Weights of a small mixture-of-experts language model, trained from scratch on English Wikipedia: a shared expert of 128 neurons, 346M tokens.
Below are experts of layer 7 (counted from 0) of a mixture-of-experts language model. Rows are named down (a neuron's output weights, with its number) and show model dimensions 0-191. Each number is 500 + 25 x the weight over its row's rms, rounded and kept within 0 to 999. Numbers have three digits each.
Before each expert's rows: "comes before" lists some tokens at least twice as common just after its tokens as in all text. This comes from a sample of Wikipedia text that the model never trained on. Tokens count by the router's weight.

# expert 45
comes before: ".", ":", " |", "| ", " | \"", " ft "
down0:531527455460484531483535503527490519514496506517508484497505558509500552494520501490469516515519449486462441536507493523542484489500508514531504471450484524528476515450519495503446542541484444480466475493524501477498505514545487517535482503501437481490507506511524527505511500490482489508507492513472478538494477498506508465475466497474478495514507494457502483461514440523484500483563486452500506503480505505471507508495472502508465512520513514567506496508532508493518487489508451509519544452486517546515474487505505473532516471512491491506491471481543527505493494524468466530
down1:505502510501491467485494496517531522503509450486497525474476464461473519494544482509507539494474536474495448524495504498512486501510468503449529551524485474539501499458556494507516500515491496488494497503481471517480544467481520469505557510522500502486506515536458489514490541519493545515500486510509490514495513521518533474494463585499510488433463489514444505527519472537504511462492482518518501438486462488484535525488531489531518486498517523519498524464510453472545502511508496531491550472487501477513528519474477453519488495503488496457528526507506495507473512493517526530
down2:475487467510489547512482495528505488463513507502487497503502527520487516522524491508533487524481505494556463498481527499532496528416539507505470488489482460521496442516467514512517524490455446498560506532471484492484480486512464503508490504519528475521528514525467540487477521468499491485516460480505495515464520532529496505496537482514523472496545473520484503497453505453513528485466482446502503517541492461467519483568493534507486536510480491476465498504548490515506527510488526563499497458477493479484529491496499503489470495489524512491511479476484500497468531461461526497
down3:539501511535500503538504497553457520518519478546453511483499559530480468517477493486499539476517516498491547498457539506532478453466514520517489518471559516520504544502496515491515493489508503485498507492494478513479509502552525555487505529546458462511508496526501483521497486464486473496463503492514525460503485508456511484529489478497508470482500491515490499475516495518520473492504482494518477540518513498539516448538515486538528484511495466524487468480462539483523491505505495484538513486540526499435453519483494487497462500510534484494504526454550489514476543475465512533

# expert 10
comes before: "\n\n", "\n", " =", "==", "===", " =="
down0:494499458471542493471516494503472500498508531485512511514497484492526527454526529475531544469502470506455516488522529493481524514506498491464486477546470502455517498516508463473468528507503495513526454465487438522490504490523509538484517523466482509487528539494495519486515513487482477496489492468518476526539534454497507521521487542513474496511526522472538529498491489483495530502503474486527504458509533547470524480503488496446482478521471508491529486495462527539464480487501477496465565475472483568486495480450507497488529459501502452480494515492534520524444502498538514484
down1:486530495497508461488482470516486502516488498479481491476506482538486544558507523536490490467508478473459519552517507495471467487514456524500517462554501493469498529518495514499513522499511498523512502495530499446520480469521478518567499458490528473476481497499500492530541526493461492494509483482499501469468498532501480514485474507443492515548514505536499493544486514488523462504477517507469439511495500511510510488544528484501521465484463463533513471509463489476536485480498508513554492499524498514504478474505538516482543442468563477472479513456515504517466500521513468522
down2:518501512508506503537509496469532481479494510516493464543488459479552489481517515472520517495488487539526483527485519476489487512460518471537493544488499523509476477513526542505522455472555493547543499505513534531465507499489521493513500506541506550498527520486473502523530514482524513485474445540508503523531523472511500496524514448466482499498514485495525513455515503492490466480562515435501503497502504505527441541458530509475470516502505503543472460503480468512484505549501497477517495464494491464533465517526464481532495479497479525479520520476557491533482480494487482507
down3:492496473489477484503503484489479506499489506521496467496451519482500468514484428537504542532519519497454476462500477448485525504518462485489520479489497501494480509511490462539502485522462508462481510508487466490487501545510455440479495524500504487479512516522536517513466498549472517500485497504530528530550504500484513451535494507489479512492511488534482491553517546487494485491513515485500516501541444507527492458518521493542456470528486531488531527471514512529509548461484508523485415529533509506479501510459510517469475480477486536513483511524487510482491541533523491518

# expert 0
comes before: "3", "6", "–", "4", "2", "5"
down0:481509486498515523494511507531503531514493535543480476493497505483485528511516491508516485482523475514495519503496476523457458538535463460523488491502498503478485498480518496472480519522428559486453450546566503559461469510460527543525519487505509507503509504525475473485509508468555518498549513478473469472512501487502471529550479481494522499510467531518487488518477518470501505468477494503496512455481484499497493485510506498488483526538506525503476498494476530491554547472466507456513513425496501506462521475501498523504470482487506493512503453547464504512507507461524513508
down1:520535501470499511502518536497486528541508509562537472517538493528514497510512481496510519476506524487512503534489515475533510482483502497493546537525521505520480532466493447523512490507501503478487501490485492465520498510505496527552512524534539498488490447510481464463489465483521488522522508524491479465493485519519477488521477451472505462496492554521500494482515523562503474485533475465522479530529510450516467467495520538481481509496466435459475457469499473511512488467443516497451460541485534532498506478468456473476501499496492487514504483541516505482493466479509485524
down2:516479481521496531501459511517507464472518465454514482494523500525484491481485473511531490498517477462491519470519537490493475474487520505471508514500469518476539503522484460519526496488514515459493540518463476500495449542491520520505475481517486509493428479464522497532538530501487479548528546515528473564479481502510489460510476508469506514462541473535507511508467466509480461513523554529483495476502460494516510458547486505447548479507485524488515532505476511550507472512470509462502504519528506455475490501487506475488512499494525522472516524494490476534480454514512483540
down3:465493473459503442465520480489503514503471497481476475498518551492503445511521519527519503472489493488494443514484541462524525480490479472485488493472520464506483520476484498498557492475540537484503495506496509478502514506491554521581442500449480500506499533488535488457498481484521529505501504509512534468518493495473563476512473532552506534506500540498528514519479509496488519485496491498506513470474481506500530519531507524510520535537521515497480502477505531543517461468502531501506528475511488458475481507521492482484535481495548490547457508450537490484490496526479490491

# expert 13
comes before: ")", ") | ", ") |", "),", ").", " | "
down0:535465513486464479513544507515484523482511472461514488473470505521446530502506510497488540550506495530481498520514455445521532491509484481510486488449534479542485503537507525544455511492477526514486490455474479504513560498481504489512487476504520506489501501484493486532501457491514535511544488492462517525521486490480435480498474506483467503517438509499518495514500519509512543488494512504494545557519527547493502500512490479494486523488533487515499512537464519484511480471475509475432494538531470500465511478501492474455492503495518481475488508519514506500574509523469541479
down1:473505534549496532488532520517524514483503460478480505540529500516506498491495527490482478511474473523453475518494455546494463537494471505534494493485529489500537499468511558450527494507532515494505494465561493494487508478483529536467487537499502488482502508458490501554472518528474484509509525513522484504519507493475507490521450507495499487515474512569497529484467505492520508503509477477518469511482509467493505520461494502487510502566573536480503501522497493525460486466536506467510490512483469496429487505498510473477500476479556487505556524498496504505472499494526449515
down2:481534478501506556524493463526510461532507529497485514482492500545482485489488505508522481505470499498476480500494521505517447518502505462402507491510484479508484509461492558473545499528481518455491486456523451513528496473502501514476453480483489514506489466467521496502522528494460506458523497518487507505504497503502467515499483488479534525514510505525525565450476473473523490501532485458498441519519504487500538536547504509518506509496484523516535514504517523470513510497499510501537535506490554503515515551452482496524484533538504533530501542475522493497491505484549484492
down3:465433489544514524498484482524531528469463515509474498539470469522463529520506522502467511530485490527508522468525450496496455493503494519467474478538504475534483529504495516497539484542501477502494516528490479476531458507517521511503506487538530486497536510515526525467467532529494501506522502459512472504532532495463510479509513512496445478579515505539529511500494478503466460532461537510491477485485502497464478455497502496461529480504488516481506533513518512531480547529517494494527519470506481514467469550491499513537499497502498472464520471479478521526459498492555515509

# expert 38
comes before: ",", ".", " | ", " (", " km", "000"
down0:478550481513568536516477496509483496451530531490509482547457515517461491483543501488480505480479508524465486462554536492531506504499484499466514433488467471510451488504488488485471508541480530514486480466488546515467504508486517488502511468522498513478510503506463488507482486522494503474462534503524478536543493527499456464490463501545455481473463531468495479492562519482517498517494534526497508511504484503507459508504472446502526518498484502499495500492466466512486478499531492466509481513471509466516492512515508518447491470537460490497527488470501451501490502501445500480
down1:490552507501513522466537523502519472510539510494512461514500465554525540516526498527522479514499516494502483537541496471487465506511535487489492532521506504489507482510528501516544481478486496529508445475508483471513534468534511530484478441486468510503519490505572516517515432490496505452518509528458482537521523476470500520484557512473478511456500459507459555536477475510497491514531478498528499514500505507474528475528523519524487476512482498470517469503531505510497485496481527488481484461505501508453529493476512509510541481487517499442520508501521496516465481485474435491
down2:514532458465518465469462501460510482465532462460513501511529470545482520507510511493482507478490527501478472507530545476513514481528479499479487460498518463552520528463479508510508484484455508485487517465536507516509531512501530507473545527533503531513456514468508556499524494529477502481529555527500541492531492486494489497481522529492520507507498494487513483486508539468473510437478455483529528491511503509474542499509482533526452484505509522478455551511516481529524552449471490500509516503489513513561483475492464506499535472496486476497500497507450489489526477508498482512
down3:472519466507520510493473507491509521497530445500528537476512489477463530538500515503492489522500475511537473513484491553503470503487538472504463479495516496556530496493537520571503515487458507504471489496512532532504532506481530549480517548529513454507465530487456552501528507509510517514503504519488525481517555497558468481503502488483507489493487523502482473531479497460494479505514532468444502510467518502478469484497464486468535492462524451504499483491510504538522528488503531534491505515490481499519499452514479455494478495552502541492465504472473556505491485509505470483

# expert 32
comes before: " | ", " |", "–", ", ", " |  |", " | S"
down0:474536501501599501507481519488484503508532527529502490512539490473513486500536527494501526527495501496508500512476473528490494494488478500552484448537500488501490510500504511509505484492535499534533494503474508491516474500527503529506476431480520499499487496502482480519460458539498470515473476501493539533490502482514478498497490462537502503485524529462517507510511507486503472440548506484509511513524453514570493519484483504512466485486526558480499493487492470551470508506475454506544549527461499473475485479473510466511496469461471518467499533447504468532542512507502513533
down1:504478521500494518502461484484521490471497520474454511534525529508498472466490464519568468558485489518495508516530500517427511496490507540516550454539499485529492521502497513478474473471529479471517500520479548503481555517495540486509528477496469506507467535551530502505479500531527482500477519506482484505477518489518456458499488531530462518478497485493468523522535522502528511518525527505471497513495502487543510523494449459505466531507472522490494486500549471517468516485494515515504514443488494513506480503494537483518479522474542536533500487478502490538473528552492466506
down2:514450495511465530479495518504485540493448492526489520468532524536481499472452480476496474482493494506505521478493495512502479542468510524464497519484509498529516504441535515542519513487468487461516492548520537536510507474469562515465500517457540494491463498485520499473517513487504506482499490478470478501509520495493522530481471530491493513509457500512531483536532548523495514465496453494554493524468536516552486515499539518501513513531471493523514543554473527492504514523469493460489521516487518489547497473533500497509508507513515504460497506512504506420514487497447483510
down3:524507542514537544493503482494480479514537432525522468496474449488498477505535534520480505481520500486510511451455525510495441487478486484463496482508513468479539522521526478492473480485471537498493507495500503501522513488487507525496525506512489486436485516495449509525502498526465468490534499461495545490461484523477493516507578509515491478498478477481506510508513471526485496530473458495507512490497503490528515463519487493526461522526452479521459520470504528511525439509502470490500478556487487489431503497483497542527520524477501506509481505466545484481528494508468509465

# expert 40
comes before: "0", "\n", "1", " ", "2", "- "
down0:522494504491548485488460524495503492498488498485449492482481471462450516507523489502481502499510492522476540489498499526491491450469493460516471479525467492529493536469479533555498459518556491502494504511500514560501495524538467556539514514546513504517519483514497485538486490482473507530504482531483519526526504511514466464509541531538516473519469515463506500525473500514506528499520504526485504507492476492495497485485541519560477546485529518479456500532491532475474506509543505519506538528511563503468494522516499506539508507564507526527482476467469467519485497543514472508
down1:527476515509468489484492513465533509478479491443457519488451536476521492547493495555475502472457518497481479510499503511495535482531466510467508502523464474484469501524505494502550524486500528482481505506546519477536497542520451555506506494492510487500475495517489508494567501510488497498475506488464511500469440518509537488490476471516463509504454507473525535489464481528509503510481505476512545488508467473518501491505488520463510523504516471513524479513481445476513480486511544512452501509501462495549528469494492469550514502501503525536524562484463493501501503470460463506
down2:479488491540473473530522493527485488542487474536488478496521492506525474528438484548490528531485517517485525501516478472542498507507493528483471480475486492503530468505454505520501493514528523484484506487523510525493506509485501503536464458475476520501514479532470508447511532470558526484523511513521511459507462486451487514521498495501459481508466519475520518521506507509469517492527485510489529533456511508520505460490503574527491451539477534533525514438518534492491518499519473477501540535495502525538478499507494463523517522520554496470475469509519483447492497453488515506
down3:495489506510491513496494531490522487521443474522492500495479515543458474536473489490521495503498493491534462549472545459526497457534466561507519525457467467498540505505491482524512498518488489478483507484483483540530486471505476472488490515481480493476488519506482460486542474522492462511453450503517486485501491479479516487482475501483518487475531523508547540579513473512487516473475588485477459551460502555539495486513524497470494523481497470494519489504502542490496518478501497480482493505505519510474542554500492476475480499494490508512500519494471471535525497492499515515

# expert 46
comes before: " | ", "\n", ".", " |", ")", "°N "
down0:485528481498515487502518502513514472518498488465508498505526517482487499514489467489511527504523496497487483452511523515522541443494506473496495519469495483519533497491475516556560483449493499501527500524551452505463526512512491461516454502465520499455534478525482515511461466495506540450491494500483519513499487495528503498534465502514477457540523539488485501501485533486508488553481458457509501526535530508493506483493519512465568521509503480518495506495533516429451528513522530496515458535525519476490535478525518485526480490485504513492521484443493523513551475490475487535
down1:498515519487544510478507545526534531506519481481503515521513509465535518525509505492459544488460549498496487505482468511501517523525498493520518493533515526477513451509487474530487476493441468488483513463520501528511453500478451479460517500492501537540471490501506534530521508501491517502527532486487492531538471530507488481455503454455491477516489525524515529517492499514476549489492496515528458497489505487483469516506502542538555552495525475471444517483505501527522514482476508486545483487553526486542536562492466504511491520507498481521499494487488485460518513461513531457
down2:532461497500490482516476528495481503498523490525530497505454512446490451528515507512480477511539455514500503478530522531518513527489483481538457516516488494520493497525484467533490484546498462486478501479525481507508464452454495481512502497481515492459506475528486497530469501469512494488480464515555520464508503470488500522528508492526555529474515510491497460469505492519532480473469479448530517496486499459507516497448477521518463484469481443537481474481485500488527468490521481484444511553490513540490474498499504461477471555536501506478470539505524487506452526516490506523
down3:491514498483514529472494482503498509442505469455501454503491441494482525484526496438527450477516486515508535462509476493446503488497491512559486526535494501482446536525511495492488501536494490487504503557504492471465523480520479535567497453465446507482480472496517433472495479499526493508504477467515476499521468502497525513507515506487499484482540480488485457501569478505495551504515515528483487499491463431511468488524491468509494505502532512536458453515470485498485483496489491475489525502495494508472526522504516491473499488503520518483486490534474475487507505484463491511

# expert 44
comes before: "\n", "-", "| ", "\n\n", "1", "|"
down0:477523479493517531525518463505471481501481519532518489496492499456470487474518502488513496539511506464512517521495512525527528528485487481541507481530498527479514479545532460468492504485497520518506489524490475457503510535509519522442535537523489510523452487472486491506469510486448519529523526464508463509526535492500473505522485465490494524487522518465571487498521453508450510545469490507540489481494478551489473532516512525466531499482510501538524474488451542544495487526498500521467495490460521481498528445497535482531496467470495489492497503488441513482506442523493495495
down1:540515549522509465482489502512515514454480509468503495496492494502470488510485553498480459527519519530565491505488520538483521479491473540537454479514497509512490523476515509441487502502549508502473461518500516514553502482477486577489504521520455442480491533488483490502507484463503462542511504494499486482501501460520527541521517461537505517502450522515454512512491513483498509503491489540504483512496447524498457465497500509496463482474490473507520526485515495476504532543474511493502486481506478497546496493517487478477497450468486465544565496507493499514515473483480495463
down2:524513524535541506496490488493530505496466467479511511484504521504460481491484483514536486527514508463456518484494473489491489447521456500519529485524488505519547534499513504506540504502478504476525512507499516516521479465473525516521506464475497483523506426452509483470466471482460504521473506492505501444499478546479473500521505495463468484539524509531501498482470519529482496492536508512533540535504483487485540483489497509505477488500494497499520467502505506537495473521528564471496459486516562526525500473506514498594494483480472539503470469485491539453478516537469501515
down3:512494539548539463548506535546534539508483522487514488472509490530486488517495539506490501491511517522528503521451494509510509452536557522518548453521480552490547488461534479464504499481462517475455507491502500558496506492488539487533528487481502506506523520480502481513507465515480544528504500487518565470486473497473486524504505545524530496530505492479469506466488471519501487494485508493506515482495528500488505499544510519532466506527489527440520513525540528504486523502538491465519521461460506514507498465531478553502499513497480497521445512523489496495522484471520495476

# expert 17
comes before: ":", "2", ": ", "\n", ": S", "–"
down0:528489502512502499547459539522520557508500517483507528472475492538522507518493476548519498515493458511482498476488457505495482511486488485476464494506523504506526506550467517515539500534493500510486496487464486516525458453530507436530529574439510464484490487474507488510506523521503512512466493525525463485495447536493474539514481487498502522533485468539488528536501517474460466480442500476525519515515512497512529480535496514487518525471515512472511480511527469515490524506506497473495470515536493493472448534475467498471485526526493518499482491527484494485479473468529532445
down1:505469466508490515516481516503501504518524558495485474519431490469526470471500549498519535470517482471522487513529514513538487523512495487516527479480521493442477536512543548508481500550490510496474486498524513524504461496450529522529508517519473474516470488473474492492493521483489535495508449531457506518520499510489494486515526516479462507477489511514489471525481486439524498477466478535525517434495510532537463500495452502511494484463466495500523508506491505533559468519555497480498501524504449511537504487492462501511515474468517487470524467539526528487510472484508473504
down2:443520476530519540513523458477506502490510517544518520482508503495472480501488505511513511521506533484559523506455475476514521508503477491530506466494518496532468507469517494507504482466478524505525474515496490486501515536490505522486509496506538504476507517500520468431532493525483508529511503479529509455561524500484504472531469506516515512471476504494461479503465456448500505548503408483530510481485475477472490517452494473509456476489483481510513525480489490475519502463488484502518509476493508469502514548535564524534473537521494545471520490489472499494468503541474471476
down3:483477507523483500468499476492478465477450513505508523459500475497513540471497492508459473523484494484487499492483483503496520507483535485513491491482546522532505500485466507489545551531530496500526531503499507483485501491546467462526476543509488552506533468509512497513531471536491495516507502509517502473502491486484489500462461548473539551562525479524482518503495521520450524498491486497471515452467524448517467506510481480499515509507510572552495526456539464466524495500551520473492503518532457528496488486542472486521485536523491509496493463481494506455512488516506452482

# expert 6
comes before: "The", "===", "==", "In ", "\n\n", "| "
down0:499493487539508527508464503496487477519513542479501494474484474510501469482500505488498520465491546517519485502471559497514466509487458452462521503470478487484513479515457498520531503493511486490464530487497562495523487470527510474534465479520458491465510530513501490479538519447469490563529523534515528527512522507506475485503500512547553490483530493508523502460501469479525495505514442481509455492526511498440495517487487545509512457510503503535472507490472545506557493524545500498511492461490486529478506552507485483515461462440492513490497504501483487486474493478507473503
down1:514507492503457441525474519487474502495490471473508490472491508474498492496531495557478510494512500519512513466553497513514476518488455516564490513476521467536495501461495496480502486519505544486487475479480532500487483492471458512473508499530517517487460496491519545524485483522526559481513494486475466463494478474550543517537492470485454513516497476506510525499481483485479484453479493518488498452497508513509470453506484522509500507525473526458492475471532490521491499453489546505495514534524497513441483490476482511488517499483510509530448510475534481426563461483502496510
down2:497493492517495500548469499534479502490499494499469516515481457513492487504418481481484467520494515452486500503461514512459512526495510491509497503495526547540464482450552522519489488533486469469467475503506493459513523547479495519516502512489520518495538494440530515494481471495527473500497491456513495512489545491487562483495477496479541468466488516526482533523429494532492487502522498477519511498490494517460492513527528487472497511442498465514535484515483511525451512519483492487527478510495501496576486492519517514518559479516528461501494476488499466491466475504465499519
down3:482500517476504472508513478505505511517540492503486486484535502487566506472484537532512487469475539459526494558522476495503533575494503490503495491517502506531478480515520488513513498470565453509489484511501557470533497547492498499537457479507461539529497517507477512519479462483509483497502495527523475487488472483467528518477521483477482497471508498474483468472491512501492505485505512511490463488544506497513499447481504503471480493494488510544479502562528458535522520541481511495475492486521537481518538474521501505503481522540527517464480481489481471525503434505485466430

# expert 9
comes before: "1", "2", "3", "4", "5", "20"
down0:506477499508486508529522494517517504506478514542565457533473482479489484486480499490485466495536498458486458494511523476522523470496524500568476525535518499491492467505520526542531482520485508537511471514493502476496503499507498480503513515523442527511528536513491448504483514548489495500479501486506475468512493522524516535536502511449507531500476538487563476525515481473507450459507502521502504546478514537467551525506529494466519501531495499465493503530474512514461457475560534503477525492513468525499516486538487473521501525513542435482483525544498477496493494494499499514
down1:504503465514479474556505544524507490460491517489515513500489537501508492484495497494469438495480492507479520499512489524486508479485523475502485496529534505493495478491471496567514530472474506500509470474469459474536510548527505505477508485517533501495503447530530478496589457494487459489468508490495561506470525488479453498471500462530523520519528494492534514473537458443506523458504486519451498569472474535507509474462496540497515519473481506495509505509543477485524494496506463498492519512467539507508492537495510521528525500464532518509525492515495502511506474503477475507
down2:452487457492516498521466507530484512461513498494420541490506509505472501491498492468507484498479516508488556457532489498469502487500505482495484480491509481518498481509490536518494488501480509517495500471471523519522511542487507512480500510507545497482485530461523521525506501507456536494522525479513519479440506462510495536487551500497504520531490510492478496522472504474496476489511440501464537512475546472427438480498493482473517519484514481555468498486545506485504515525503501505506501488474465493493468550472511496508467508449466509521478481493514454517560539490551522531
down3:487508468472525473542523501526488442550479476548499474471480514512497471484487523506507520517508480503482501441500480477471519524537469502537547502485515537475529515474517529466538478475472491513494481477490456500519518532473500473526501529504429523507530512510497472522488497484473472538498478494534498478508521475506470462493474471525485488489521490532507506509470489509500501501510469486483483541525543526483455490451528498482484519511485508506468478539500525537481493451522481533475531508503479495525477515481447508562518475459548507495493513483460504496504521476556513469

# expert 15
comes before: ": ", "\n", ":", "1", ": S", ": B"
down0:517492496510482506472477510488526493465535475520493531493485505522485509506514492554547502479531529518523476522534491493485496496523523517506503456520506524475491510501529531498445539540491505495518528488490497477516492515504498533451490461516519461518492537552488469533502494513463519478474496515488522498467474504519413505502490523478498515517496488506487538493450505505538492534499467483526426497491518549505497511565476459543506506500480484530477512509529525525528460491465490472505497535473461482510494534499477500498471505529502490505491568503487484483523503456482434518
down1:494468491501492492505523496514466488514501513493486456478555494513516507482511491502502520508461502469496501532520490540467520517530498496492512508504518513464462497519482549498519509510533562491476481497553535483537554502500481510455448511518465514478487483472542479507526471542522526486440501546502526511467477492518514494481488571501494488499523484535518511515491542473543520505526538492530499498482495525494543458541503521485541484494453523512483501505518535480499543451486492489500476516519501510511528497492516460456536527496511503487518442508562468461510501500509505526
down2:469502508493483502465529521497462517490558461527492502470490477508520479514480483522526506508474525524465463460519502507507532511482498491513519491533532482464539508509503490506525532473492512476516542500486535483476463506507498512502500508490521480507486487479482543584549475506461536519535520512522516512529484469512446538483524513501540502523508489525465518544544461544485479500522522520480565513507510520534480488542473550534531508513502524498541512525523534492495507494482483497477530530493525461470457461499489516514478502497451504524482523523524460538532475496502505503
down3:451506493517472498463500497467506556462484482525514516522469491520515517496569488517512460478478502452486477480486559508435493488495493478491508488455532530443500520538540455478513483497490496493547452475480523477473538522527503495501466508484505517504492491505443483466517498509514468494473545510492512505510484469502508492493473447496472507451454506536535528470448494497505500514533484480503507500492483539502504526498500470482481487475498486552506504450551470518504529473522516508534535490514495503476501509537507467508493489520477516498515487497518468538466496509529475529

# expert 5
comes before: "\n", "\n\n", " ·", " MP", " Mount", " % | ±% |"
down0:489509481529518515511481484483516500486479528486511465499484490504465508475482540473511532489488528506462567501495528508522504486482423486454470551523470490480508483532494470484508464485487506501541484477522479474505445507528524488502477482504498495509503545490501529526512486454490496478487509495526493463495530529491482476494529493486514475539510494524495493505509591534514438516525482543487458519514472508476573503513522462464506484536482491512483502465479473544524526486517463509526502477560470505511555521510510488494508456504495533500503478507499507498507533479529510485
down1:490487474481507531528501510497521473547503527536558446513521493507513523507460512525502473515483483523489514519503504488456467511476551549442485492525508529492508478490514522458526467535524495488473500499497464529496519507491524465484538500502509511474497489511471464498538503482515508509513477501552495491466507476433474539495496544543534529519544502463513487479498540527502502514471469442486503489517510483535497481524513504479502507514515544488488512492498480488486461522496528473534499525425458484529463466522507558524487510505519485503505484517512500458507442489500489499
down2:514511513507494543529482543512459470519485485494510497524528516492523517496486490500498515476436501520511475495491532462474528492467494511549492518493476489473529479501526472512570503507511559523494481487485456513458507463467504481508500546524490492480471489514475475503520463498489477508530512536521544472549494520479458471475518517525483522478553500512508501463511490484525505503531461499517537522527510501537512500524493521481496523499490523469485512505504494491532481442538504509499558550543469505485472482459474482509474454477534500498486531519487481552451509456472499494
down3:492529533492477515474500493539508464449496509469492512514501520525499503491505440532498457534514494515480531503479531490499503479494509521560504475496429471497465459517477500529513515519474536503477507510521459412485519495518488521498515543472554505489532508509517540518486532517486487479518467493527511511524469496535516474503454455517483493455487546493520469518475470537475488487485521483506557495476547514506495498490501481501498505486488487474503494504465500487535502512525520493499488519565487462481479496488503485505494473454471548514551519465537491474482503490490508469